Below are experts of layer 6 (counted from 0) of a mixture-of-experts language model. Rows are named router (the router's row for the expert), gate (a neuron's input weights, with its number), up (a neuron's input weights, with its number), down (a neuron's output weights, with its number) and show model dimensions 288-335. Each number is 500 + 50 x the weight over its row's rms, rounded and kept within 0 to 999. Numbers have three digits each.
After each expert's rows: "mostly gets" lists some tokens that are sent to it at least half of the time. This comes from a sample of Wikipedia text that the model never trained on.

# expert 6
router:479467521495456423508432552548536449522493533491493507507532529517501569482477544512461457468541515552555534560585487548411507563566562453570461
gate0:500582519517508506453492524525470585491490500463515490490511585521481514504454570467571409567537547515524544465445498526386471504528543439453567
up0:421448602546598451468360463495505457490502497491525510461479417546459443434569452451441545518490533457486563545476574425516499570491470489477557
down0:534512564444488409504487530470454536461472550376507578479528594477509539521552461518601497562500504463481549522510572531511490511577441539532488
gate1:436510541627508453475403558567578462450516490545449507491460505484439424461513555410547578520423602510480582458522529459458347533465540524459490
up1:491498482473483567580492545421514451389454515466595495540496428490551493580520550460561420519541416532610505489430436514559601474471538365514563
down1:488541577556530483453467469486549496485487546459589470538492511455532523488507474441472488620509440499480559550498426528422475477487599518589459
gate2:588509507464538466470457551469501561486485532591532532498534570553565572520519454461511515572505587464454461528407458513549457477484492489514481
up2:478432473489585598490478472496428555476396500468551540429477480525514554433425516450448472537540433473621534466432531478465476497505478450524426
down2:506514504447483428483502390502509462512438533479510531459523511472430601524530428512530541560499549676368509513551454474527415501455505521440440
mostly gets: " film", " School", " government", " Film", " public", " military"

# expert 15
router:475461538460537462552537452503496484459545491514407492474576531474460365546468514500429513475526506555518596472515492510482464567416529485422447
gate0:524522474526445538428507504505510514543600415555498466485481495477500487505514448539483421446526589534544590470511396490402531515475532507472543
up0:486500489470509536523521492458521528438485586466469466505490561544426496477512555466438573641464446469475472518477550556535517568562503511549480
down0:580499462506594495458395437450494450421507516506423578434553491459597546554521520593582513499545520479436501459508485587568542572463548473467548
gate1:529529581509651546541543500437439497516505527517499499516495559525515475476492395502397459578497471525430463481516450557510508564509470532530484
up1:441485446511446497475483486515546454457520548515519587540447529476443492564477493505517505349422449502524552474466566491547584508489536416443467
down1:497428477480608539462561508460423388470570405477470477541485425535495480519515434528445487510466540500498569412526506543506542491537535507489411
gate2:464555448540592464475464527483446478520406479566469469509513508501637550535522537512469563459505470478406473520499474510470574472534443476467524
up2:565482523563407549538451517492485518487500510496437503507516560435462582469464426539466473472534482441584538523469492473523557521515547499528541
down2:442422571524439480533523517498468490571530486468494494542489435435486465506568588447531557557496504498452458541497519446485458489544391471476570
mostly gets: "\",", " century", "),", " However", ",", " 2020,"

# expert 13
router:487453469455550392505478464546544464594483535488543589450548522416600542481449465491457519523450527476589580418594469581533514448488523528500491
gate0:505496531444481471558475460512517478491546530498541461539520546515483337525533513438431506392486481343547580560470560461493412443516506508488494
up0:487518530430547546467465467495487467576552529529593448511501467484537489488492590421427491420465525380463626489417536424523340441512500537530493
down0:415542513446424496647528575500457532477562522536516546552498529623525497532465523539413443463452507507583554498499507464568372460553466518398547
gate1:481465431576546589536520603484494523482466514476509595494459573461569492546505434433497485415565495505518556455472455450454622566545571505514456
up1:449536543521452506553448465560552501562596449560524345461522548474566469431504534539541533477501519472485454465459555547482457584418458549524582
down1:476462491463489442568470518481436487452422491523495549482448554446436542507400415476423552545394503530540489501510541473605423512505441520490485
gate2:526430507545501541530484500475514521535503433530514480465599381491446504491403561515547503426556415527491493555476357461450449500457511496409516
up2:535551585467518442459469500432537426491452454550456426481510550465499453536474528450482509532410465462372489498480586510502543493530501501496546
down2:451464520479533528433574522479485527537430495394433518470540515446557385450511441551407468533541500535522491549437529526525469454568485580538470
mostly gets: " be", " is", " are", " been", " was", " has"

# expert 1
router:506501549499415477463444618519497610398445509508507510536527536484426442516530571542509554470479465468471471497429439384460620446447394500485531
gate0:479399529461512440564560502544481498526501582479565465469510568447500407574539438558467496470427482572495414439493565423505458560534465530452566
up0:580392475509480486555554546540431533506517547419563569414517500367460477482481434394561569453508389493544484464498524471508515602446485488437530
down0:504497535487430482483574544414481538503507475522517451537528569496508479603559656561531476497572446532561519492439460513523493509449492483473377
gate1:579486457541506519527442471480527519549579502534518488538493495501529499494520460552566523398486539529545462449559582462464529421411554425539475
up1:492513534433384500480571537394571574409480563473513526534510541473504539514457486583505477513494469490556539410463503552575451467467526560468484
down1:500449527590403459524477529474497444577526537481491487590506462480457578526506459522533565498459477499545584392485577528501544570530576517436491
gate2:494512439478552560464531555541605466511471518551498385468505481540478511539418402517520508479399496450479408480518492548547505483509580582491580
up2:574563547552581470536459461498507424557461549490466441526513480486515484502425564541476503550468526533457469479544462430565462524435471505506450
down2:442545571475479533482515540541469452470594513469485565533515456568546489472558465485570513399573464541559466508557489534539433514565457537481534
mostly gets: "–19", " 17", " 20", " 30", " 2", " 19"

# expert 19
router:522565388509567462475533452496552574501523439512500462516535514520417490581440620519512525490502446519378378513490542557581532447542429482430456
gate0:485527507512577500567450692523536495486510484421438441552560486501374453404470401491504572520552425485536454482558550524558443616528518486549526
up0:476508511527432563460558322432469522425482533558513481446444495456589509503506556464498402488447518484498573528492494415544565435472471451455451
down0:543443527614554595482607431429508551460415453455511495414487372479511464485483475540452458510605456400509580529481514375469590485476498376530488
gate1:510588499502532444442438563534556490464605470491405500438455536469542471450419483545532582389527489536544439523525487511497432529458556478484524
up1:451446534536503513496532471432449572560439544462439509534501409526521573490508474461497434531385536426523581487531491524543393519511477586552594
down1:506506425590452581463564503433482604468505391467579496561502553532574420455521573453641491440479598499457467612500594514467513435476581541410432
gate2:578403433434516527514429561441581522551458431435599534528475530440534454570540501471516524467419487546545547490508556522485502503388497592472515
up2:426474454495441518520458437446543502512512480462479501532471514459515439518558575453485448546407497530556508514493457456444454429524480492478531
down2:515546588557511553567544463495438504466494518479555491597417429504605506498477404523578550507468467504437460468464487587541496504548522518513492
mostly gets: " pm", " Harvard", " touchdown", " Yale", " (8)", " Arena"

# expert 5
router:473489489506457519462643475481579504522466388516395541597544416505495598508492487428550485542476458512462504523478487547557559458546550534480543
gate0:482534546552452443473494487538394483524480620536554512553511474506444522487537457457564589448561467516542401486513421565431471467537575448549501
up0:488547542526463462446486503467520547465370489532559490519563447517499423425546485590539450439509488418453509448476384502452599444482514574468438
down0:523536488515595517549388474545506450554396443560460443577426502518505518407480483416452440375471499447508445587413459584493570450411506550508599
gate1:508531415490474455541572615495568479557451490464433465514503525513531474438497433543519584501512535564482524517505558430529464501462498487590632
up1:471507505509538478520503564429427494548520503456532528499500502466491464410526486519582551462516561594455531505540608539555478472536461577539621
down1:512545460555357465500491534511516503599554584454515578532511572483509564487554544543475493468502462549473540390401467511521506548566484543385580
gate2:562464467572437563426422546518505473538524555404521514472510539472480509489434528537477519600507569402520460500563471522525538432500523511452456
up2:535509530573516435539512465467473519509464499510409493455492539456485475529595510539500439454592479414474467485423456451542526483592439553481452
down2:538424516546446539488546498610444508513488641416458504572572590480445479438588421379522437499460463483520439481588505370509436560505490530561496
mostly gets: " 0;", " %", " 0", " MF", " Votes", " ±%"

# expert 8
router:537444614451495554521454516504450503540458419566435525533422559465542590478580489480589589535549552523520461418432496438481526485524534518522417
gate0:487445528490502549490486621546367516544603511548492527586470599507507422511550582447550531519519447566542488591519568552465601484481466483536508
up0:492457523492444572484496571520439560444624501520484467526529538533525505504564521392627487520497449494442531558509534542481554521480466481499520
down0:603582561493481444501540544509544558477559642495535493403476452507425475465484505516422536608506398535557449493410549590529559510466476437412469
gate1:432468562558444468493525429444611497515526562534582431490546515512471502500534604526552577535478552463652534443492483502513566539415507482434592
up1:491506454523498573531500497518531472575438414472458447510643492468579447453463508570478431519500475540488541591516503508539483517471538572509520
down1:521442510423526460440547562469448538553527472586494567488502489472437460445511481478546595547480505539478426412534383487470490516546549473384525
gate2:475428465412535509512438460526501540503503441494442453523420517483521498461454448484474558479467512505508556436527476558406585514598563562506500
up2:466399520613506487564486511449481462554505523466483509521451529563521529521526510484489481506494537482444551493503552569477493546566540502499476
down2:554554503598480532417548544523447506471530481536381500517513544475419514547518509406478463514512587515443595481425540521483579551542506550430603
mostly gets: " Smith", " Jones", " Singh", " Daniel", " Bailey", " Martin"

# expert 16
router:547514541548586522447467545516489530536497526536512433495372482539520510459474427611590507584566504531457415427410537488539489550519494584496520
gate0:451384525495438572501408510532418446476569434518550469477563499439496528583512492524460498435440501566493521518527529587485466481456535544466467
up0:558467524463437504454406531509525464380506576494493401472508557546482418510521550477474452449509514427577482471525453498591550502466485476521484
down0:491420502482545446570520536508506545456559377453472491475453449463426573514524482525519501504487560496491610442535464487507473554440454535461442
gate1:508461454485495493504489456476560551535508555584459505460500518579506493485466533484470521545497433462475553416493495479534532475485476529524516
up1:501511539572536441504494466564458585510445512429465508475529549445468505588526413563461531566444570541531481478529469471525482519551540509389481
down1:506470455500438464523545475528436405562482473427498528420499502583450523535587529497537575449603595554411515502568542511497532542539469579562438
gate2:523516527515472499532535349414597546449445455510493477503571490472534487482516543564507527447500470530503604408450532560484578485517578496463529
up2:580436517384490476523439541560478357541454481485449489452470515489451447503562410509532478543607523495490469430515576429490467511432517510584491
down2:488573439474598584602542585513550559486479500568478474478478486528472526517442482448581502521552452523483478510562456483561470507429491434553398
mostly gets: " Robert", " David", " Chris", " William", " Bob", " Jon"

# expert 18
router:493539451455463469499461467597527385474509526397583576421484574528586437541460534421502578484466496456544526528710529571504451487437600539467512
gate0:482529622570528521545448602538468516433419572477450460496414465503484454500389507529523461584553546529433516541503484467430456535543468501479521
up0:530447599532568455475461543526512472483463573489496503488388457524496399545443524535536490542498439580452543473495537454438459479596507503570443
down0:569549380507439470532504530496498492602539472449525522571538492479544478523539493407403437390490539485529407506505534507483499510460538489474476
gate1:486529482557485437509554538504589482546489502502457475523529520486508489478494496408563440483654462423542487472497533466515586505462431454434515
up1:474447463501508462516479537468508416478498521521477480520467600640473474478535561485443471559583490494531542446504518528482543529523433527471451
down1:486482401483506609550531396518479566456500599459546471499490421574430452428410564461513403469474494519536579627471543546455499543504432502643468
gate2:637536389458493479479456483574483550535433435499637524507508439540555569529562546532520554449457417460622545563493509518545464441503555490443563
up2:555649482477502528604495538552422541461486450465588574507509565568495560492454613513494562455492418533464512528525558472546464520570615498485547
down2:598452565515452512417455529572482447515461482490495449582489448472512442507539474421461516608437589490591441483523488491501460490463507495465436
mostly gets: " that", " which", " when", " but", " where", " some"

# expert 4
router:469509460458497539501473536523466499548572469461463434522523480479572587442589420464537462525549499485486505472474482510504492494476509481485472
gate0:463509465533492409453498520457496503475622571517492554433447404423483545562589572502499539547493463485418445470500483574505509486523452471545455
up0:575448427531377474504514517493438516512537544496591442400571464562476500487535507585465508466624483443495514575495455543509566474608466566515523
down0:475490505501478536481473544437377396536462492602414596437477444477578462490485554578554510542504517473436509581449473383518432556521502495604500
gate1:482445490446510512401381593391522451441442544556545557522564461429607453530405404439457504511501544533485493442522510407596516561448552498532529
up1:571481503517523524571551536427534461462510453508590567548501506547529509506609564531444508522442506522527497526508460610461510363592454524501539
down1:543516596465505474447480491517555474472497513535402567425480520577463552490471528512456481475460431420560493536504603504471535501535517551462481
gate2:391462392527498482525484528635532541505535630534443485495508465426502550480469414467511480570576544506471395551514488459561455429439535455406496
up2:376547461424544470543499547538479552429472536533508527558511447395458581545517529583514511439581584487437375571514515500541491487458482520454470
down2:491468424521502442544582415498383501510540467450502491518438479368518536453540480571459500545568518558504480513476504450538526527527435458566533
mostly gets: " love", " you", " whe", " me", " we", " do"

# expert 7
router:634540443517506536541556469423567469605472450528540508495509592594555471563530575551563419461508479538469564569530529598554553470510462558517510
gate0:516480520512511520502469568470485527441506538436619438448508443504477473504434588555573458498518517559504446519513520427531476554523596499483486
up0:539642489520466448479510441591562513559570502501548471459458561505443584477473480487446449470423532536492557532512465501484550465532450491577546
down0:400482441415567538623468465488533442462590495502503480441496546474442440570545533543458412500501518376484548499554520516551545559486523437488562
gate1:493516458491467442502507417464479511574514389532578534534498598521521590480510452430477528548480412432450498418473517373485599393519506537485424
up1:613525516482506409465448392492447402518439382600492552500554550532462563421568565539562537463450492527470424415487559423546554485552502597512521
down1:560493419513471402515535543389611489506560527423544441534480572494483461507551602501426427472485447488504504532480479521513566589483486489462525
gate2:525504460486522522457535495458511557374528470577607504552510518471451464606480527549532514509520431470590576502468491499567496508467507548578474
up2:507498532476485488468553477493552504416511421518533601503425485494515482566493416558522500459482456468469472485489480457507467554440541563516508
down2:478462474478494559494549419578591619546640550445424559507488517476528446493445450521455492502493534533529495577503444448571463504458487434424521
mostly gets: " up", " won", " out", " played", " began", " due"

# expert 9
router:586444426534406506421529487477503514476515570541521562479481440454525457503513487634527473529499472591530425532557492503559358572583476482512451
gate0:576487542491543506490539496508541443540552534478507526502432560487481548444518460573520537483457581514569541444466544505544411473571404492448529
up0:396461467440425555466542452581504499497496434519482539542462496593534459423483407450602496479493549569454562529493555470518419487521406516555541
down0:457447554576455470513523510497641583475497495477519412515368440467484530497473416472478489497551529485562478448569570535446541450517482475500511
gate1:518553460547490477527379468465502491496520423499554545492502496471594513512539485492501467557542490566558415530499472527470417505498526486569532
up1:453497464385418521554504503506475546519548475587481519468524508505500444547388497489549527496501480467521506498482536425531612463463496567478476
down1:534465535478456468484533597525573495574438495509434517522504516472538448508546472489502573495474361465520628453500476559377480501493564547516464
gate2:535454418498580472530569539475567452534564486496527523518507488489573537542542454570583507446556588542544516436523433574511548524454433453545507
up2:488495481475430534477431488528501518402365467522555518423445525493421436414453463522459501594499447453480489612531542447443485516482592500575530
down2:529545519461482472479532489499476582441509480542436457514491526506543430464554488545561454526537522500534515484496507508477483575471443466483468
mostly gets: " Championship", " Cup", " League", " Championships", " football", " tournament"

# expert 10
router:469510437461508543495518521484424509475460545525516426541447533523463515424587469472527471420532492412513518579502440400462504503530520409538449
gate0:597454508433511518485508452506537482455505432555607366473437484497489500485507496472610535445417468497549478594506483551507449463514553525506547
up0:552502593515460498469522464476523421473449482632532579482456407500524467445496517560577475521385555387564499590532415549579547410493498512507507
down0:461435577503479449447573367505468431471434426503437523369535482580453587434500380524511521532465573435449503559507512440496492514501519567455582
gate1:408433455507470455476498574503487473466475541536450468505495527465440447527485316431469556495523596526478450486454479579633488426495504550461512
up1:549549573541523441512532439472482535518447477524469447555497475506496515511447524467489435510522428486540465482529497488477490527502538462493481
down1:510506483527481528578548503502499488506529557455438484417536509461434503549514511488436462554477551546535535540492475465551421532611524399439487
gate2:513459418507520433526478512472535464524454486446444442498411444432418569508537503487589561480425522577472412626490534511470531460576557468492537
up2:492476501492509505468479469375500477541483512440426521443452510492509466519441488606562529545436568503511483472477520525584513499599543543531523
down2:508462473556508529479462460479410414474543450482425486515542513468527512531546525406546529469567527360378511425531528490541490445509538463653600
mostly gets: " re", " co", " Co", "Re", " dis", " Col"

# expert 2
router:448540488565470451514566529514424546489463521525528492427482448590559509482417572464446510491494533466516495458620547434525418444479527544528517
gate0:498493614497557524533467551503542545543547522556525555486570506447520498643451524556403428470521494507481513465536544525485470512451520538531536
up0:466545549460579487565493555487517471592453575542534538507468527486518513609412449554487496572542521429462474456548466496594490583509506504534425
down0:581539556528519523483485376389488396426585505466421482446482484483470360616490540489446479417472518499577471489515475508449557560537527515520500
gate1:545303509506504407545480496558486480575495436506480534541529572521579453476496608412450443457488468543604494539525505438459524365531507499471521
up1:540438535465512392497453410472499548502491472418514543484487595520464391504436537436486410482467432580562491527534501430496496422535440466526411
down1:474513529452548584492394425540533500555544489517425447419492456519572605538559459573576487549499600479535523500589528444501430582518429457458500
gate2:483483456526487423599445516507450500485476443502472475451495555492480515599439443517507534450441499528414399493491550525588432474503513505506514
up2:488430512496523567458424517457467475468505610589484523419579445495492545550567382520488494480533509441494520517500472493536528604454587576533503
down2:483567459535447420448500479516455436534497417464468506548557495523562589419553501514392444554483559526477400448536466463541431468479472392510538
mostly gets: "In", " In", " at", " on", " in", " among"

# expert 3
router:512531495465511504529540521513506450482518525523524522497585454458476454521459460464545495505548519476484600491432493470475535551445389457482509
gate0:515501523476592515491514456538525468473578509521512504535486439521586513440474488380589466516528546556517450562441507499532437484464420510455477
up0:483596445440665507512507497474538449476528492554518471545507510481539558446499458471594483440542535483485486525538492523507452509478420514483520
down0:498504524471518544511485583554452515441506467537411435504603477598465434472504476492483594553516419495523554557349429502513502472439530516480498
gate1:493382549439508494452476549496503501439536489488415461495510617580510447539457489435504518511480465529508512375542537477536459522510432517410410
up1:488577500549505483561482472515439492550508550497520526492576461554526472470420509498462445588531428499473437466521523520534485415625624480504594
down1:481489532478418428497528455502439486516490561531555548451523490473576462563536554621392420528573429572575543469436491442486472498494442479474471
gate2:582595474393371455523568558518488453561432498509481495553548413390487496490487554468455580474554528369558455489477508474467535448554477424489540
up2:578511490479438453567522405479490455515473500454550425564557462478571521471490449506514547508472542473550448469460504449482514455392493475488520
down2:471544458450491456535444501426542564473562438538507477446545510581478507511531367496602486482505451460457482489578451539484454479506509466433482
mostly gets: ").", "\".", " ===", ".\"", " ==", " ===="

# expert 12
router:472441505588481498471516510514478571393469475523447586483487460463476398524514486479467422504439481490529491496550529375446544558481461484551494
gate0:479391484486459515442547564503515450538527576427596478507494465462477434614417559562547613505514538566518493520540451407459582396526428463517414
up0:539441502529534552488414497552491426485485586530546484434504430458476456511491457557472504446530457572578520578527481427524517452516393463541404
down0:512537456438500445547486579555503492431450596576484421456538511517452671534607534471544504464400415552408504495432425422604460434572500389462443
gate1:520587587521488529526465524525482517487477421521507629557597447508509535467498386512385502485460454511574483576485536493440517538524473492551475
up1:496562567527496539494537545425493473573505428560432411529420506530517516485551461430513537477501437476628584540486462582563424589498542475528518
down1:518524497556637585577478533563463458534498514531489487499613539476545474522467529437474488497497504505556602469485499530514497415496470546419433
gate2:504519611522540479504495427532547523524388458407487430449423490523384552540542570522483524476578481508471491398582507552563485487500508489500450
up2:516537529471550494448479518526519568468488570458546422434498430496414534535567553451574505428413530554446483473523579557528435530575530410566407
down2:545494588519502504469476449534503511494460544514474450484463489439525540515588608441483471574556505533449554446534553457534536513506553550547551
mostly gets: " Website", " UTC", "present", " ft", " Coordinates", " sq"

# expert 17
router:511580519522546487524521482489401476522488555443563430537481563494444466513480388536552505545483458466451447482534521462441504492520464488535448
gate0:474503518454512464539469486480557491556454477547545590528518495527398506479480519516488521492536484602541539497497489428521456417590514460472454
up0:501481477532525502474517441515528454596472446609446530461504479395486490487406542513519478482573465552544495430503521423504468459494488457474512
down0:466499472441460440520480496504558469490489498543488543523571457544438516510488572568428511502439414504458537539485473502464460514493485422510475
gate1:603525559536566431472576471505492542455531485488539516537483491489448522502561522378588435561593585556464533532489422546453490517485541450473451
up1:461484433503528467578523544502468498627397596550468509525499531500546557578415499572411508490386533453576491495483479507623521461493426533516548
down1:587447507561535506427497497538514419544472568545533557491490564510524479461420511443548511491472485467462457551523513514520516526554526476471497
gate2:599395465542483535554452484435549487567576574504467564521540565466429419540449572458475393509539449483460600451442486534470446510533497474566522
up2:538566574488517542493541534506459520505523464468471492455423384448511565479561429538510545595490489517477479387482518459512571483478526619501476
down2:490508505516546556469532517497524489436453457573457501508610536600545484460509541456537478415467509461473477473588470515542552423528423496459439
mostly gets: " Preced", " Location", "Personal", " Coordinates", " Candidate", " Succeed"

# expert 11
router:398558532474509497583434462534575516423504482475579479502535461441444507537422533452402491540436432546512512439563520520424508510613516485466521
gate0:464432455489484562436506459582573445391521560475499479566458415460538470485639444462449467502561451491503548529396539472514383469549509555503456
up0:411489489542552416485473433512512550486487495518557507425484555539538448492517501497511538489486483448552461536448520507514462450494470372457588
down0:440520479502518458531566479486485523478511496563460477475492520470531547466501519451532539545462453514492548459499565465520397441438520466502538
gate1:462587556446501509510451507534525507527480493522477537500547504505484519402455397497584553439571467499538489493542573514546446524436494494550582
up1:586580483513434461499513532419496487422516436458504421481520428453515465494503466510558494554485508422589406461541607581437509424596581535470532
down1:569558404427522513536598401469563481554499460435501453510435480506505434506527504472467539444470453425349531508512461472497476531510505453454530
gate2:576476497501488445481519504494459519463633479541429489571599495487482458472550618489508408358506527480491541535490571552397506555500464424472564
up2:447520457516549535456549514456508510537475543514539539390493472524514579471437450452489508615483534511532571489456405437484475581475516530494471
down2:515510495482418505592470569493508493504572539378521555465519498354530471580462598525436502510519410588436480433477489534465560529523486490465455
mostly gets: "\n", "    ", "      ", " 3,", "|", " 4,"

# expert 14
router:480480530525519521469463494435449420563502481419453470497459480569499553423523483518435506455421569488502491565499438510540389490433557483515464
gate0:456503547561523540479515562505456522532492475495563455456512460513522495376592482488445399611525544526451508557484439574503421431555528556441461
up0:446429515342486559567516492578577493553519533467515537529520585493468474469437517469462537528525512491423531463507512563446502529529444475505505
down0:456490576541532487492462543530587495540472510557446478466499553504467476441533472568540471548503580530480519454498549574465444494370545510471505
gate1:508550468511527448523501481534572487548517585513526507502506462471502569468536595453469480431437539529499554503522563498433552575518405564474452
up1:495523507472559492467494510558516493527494516476518420398518490419440527507489457537422525469503535490599415546470491549517516537440500508524528
down1:575534499490473528546469611480630509551480526483518575555456476453506524520417599485460398412467563516533427546596446421553522475486466546516479
gate2:541497521480516476579580511515483459477466530521438506487479503498497440504446535491485535561488496449499496567510443456530453529549503393553459
up2:504528495509436448580433559531490429475481499447486473475454616492441512503451518510579561544466516559532439521524536525484504467543496433418476
down2:552433532525488503546559489474447550513530477479538514526526567491468451504536515464516474533529386551535443484479534530545434516644480468491528
mostly gets: " red", "’", " stone", "'", " water", " sea"

# expert 0
router:522516545492453585467604496468514506441536473482441456456486485539456483589567540462397532445489546420495512510461450543528554408505497506507619
gate0:511479453568523512476518458512551497479505515517489538513500521495589506529568435626410583531527525595612514493478437501481506496470418524547502
up0:431528452517458459559504465489429496501561505440498423521462492490557527395569445441497546485573516474577517424556443411417499484431477540493521
down0:499497435553509428546537460492519519577509520433570477483532498430468551511450512554518422503522577506531481396563506520412492454506544479448467
gate1:499470462355470628453608509531485487471572483492482531474502504418466467517512491424534535533603495474504472575467483550519497493471605514509536
up1:495434506421465419500510572474519511392555473538499568500570530534461475559505576507431588596560452490512555478466410494508436465432504517519561
down1:384496558516569491517444474519444509474486496548557481456470510566604578517552519574441479473592531511474493363522482469523510449413504555596462
gate2:480574558505526483435454535481566460483537471516404458375500463566544478553518411460564505460433464524489506470539448528468479438550545445467488
up2:430467493466456438554527461476449443524477499463535545496544561500458609466566521587495536571438441493490535590507546480447518507406566497522515
down2:515477424542381473500447531601480524424502477515418462537424450553568403458532515548513444542434457460504456507574531517493487560513459406466522
mostly gets: " \"", " (", "–", " '", "_", "("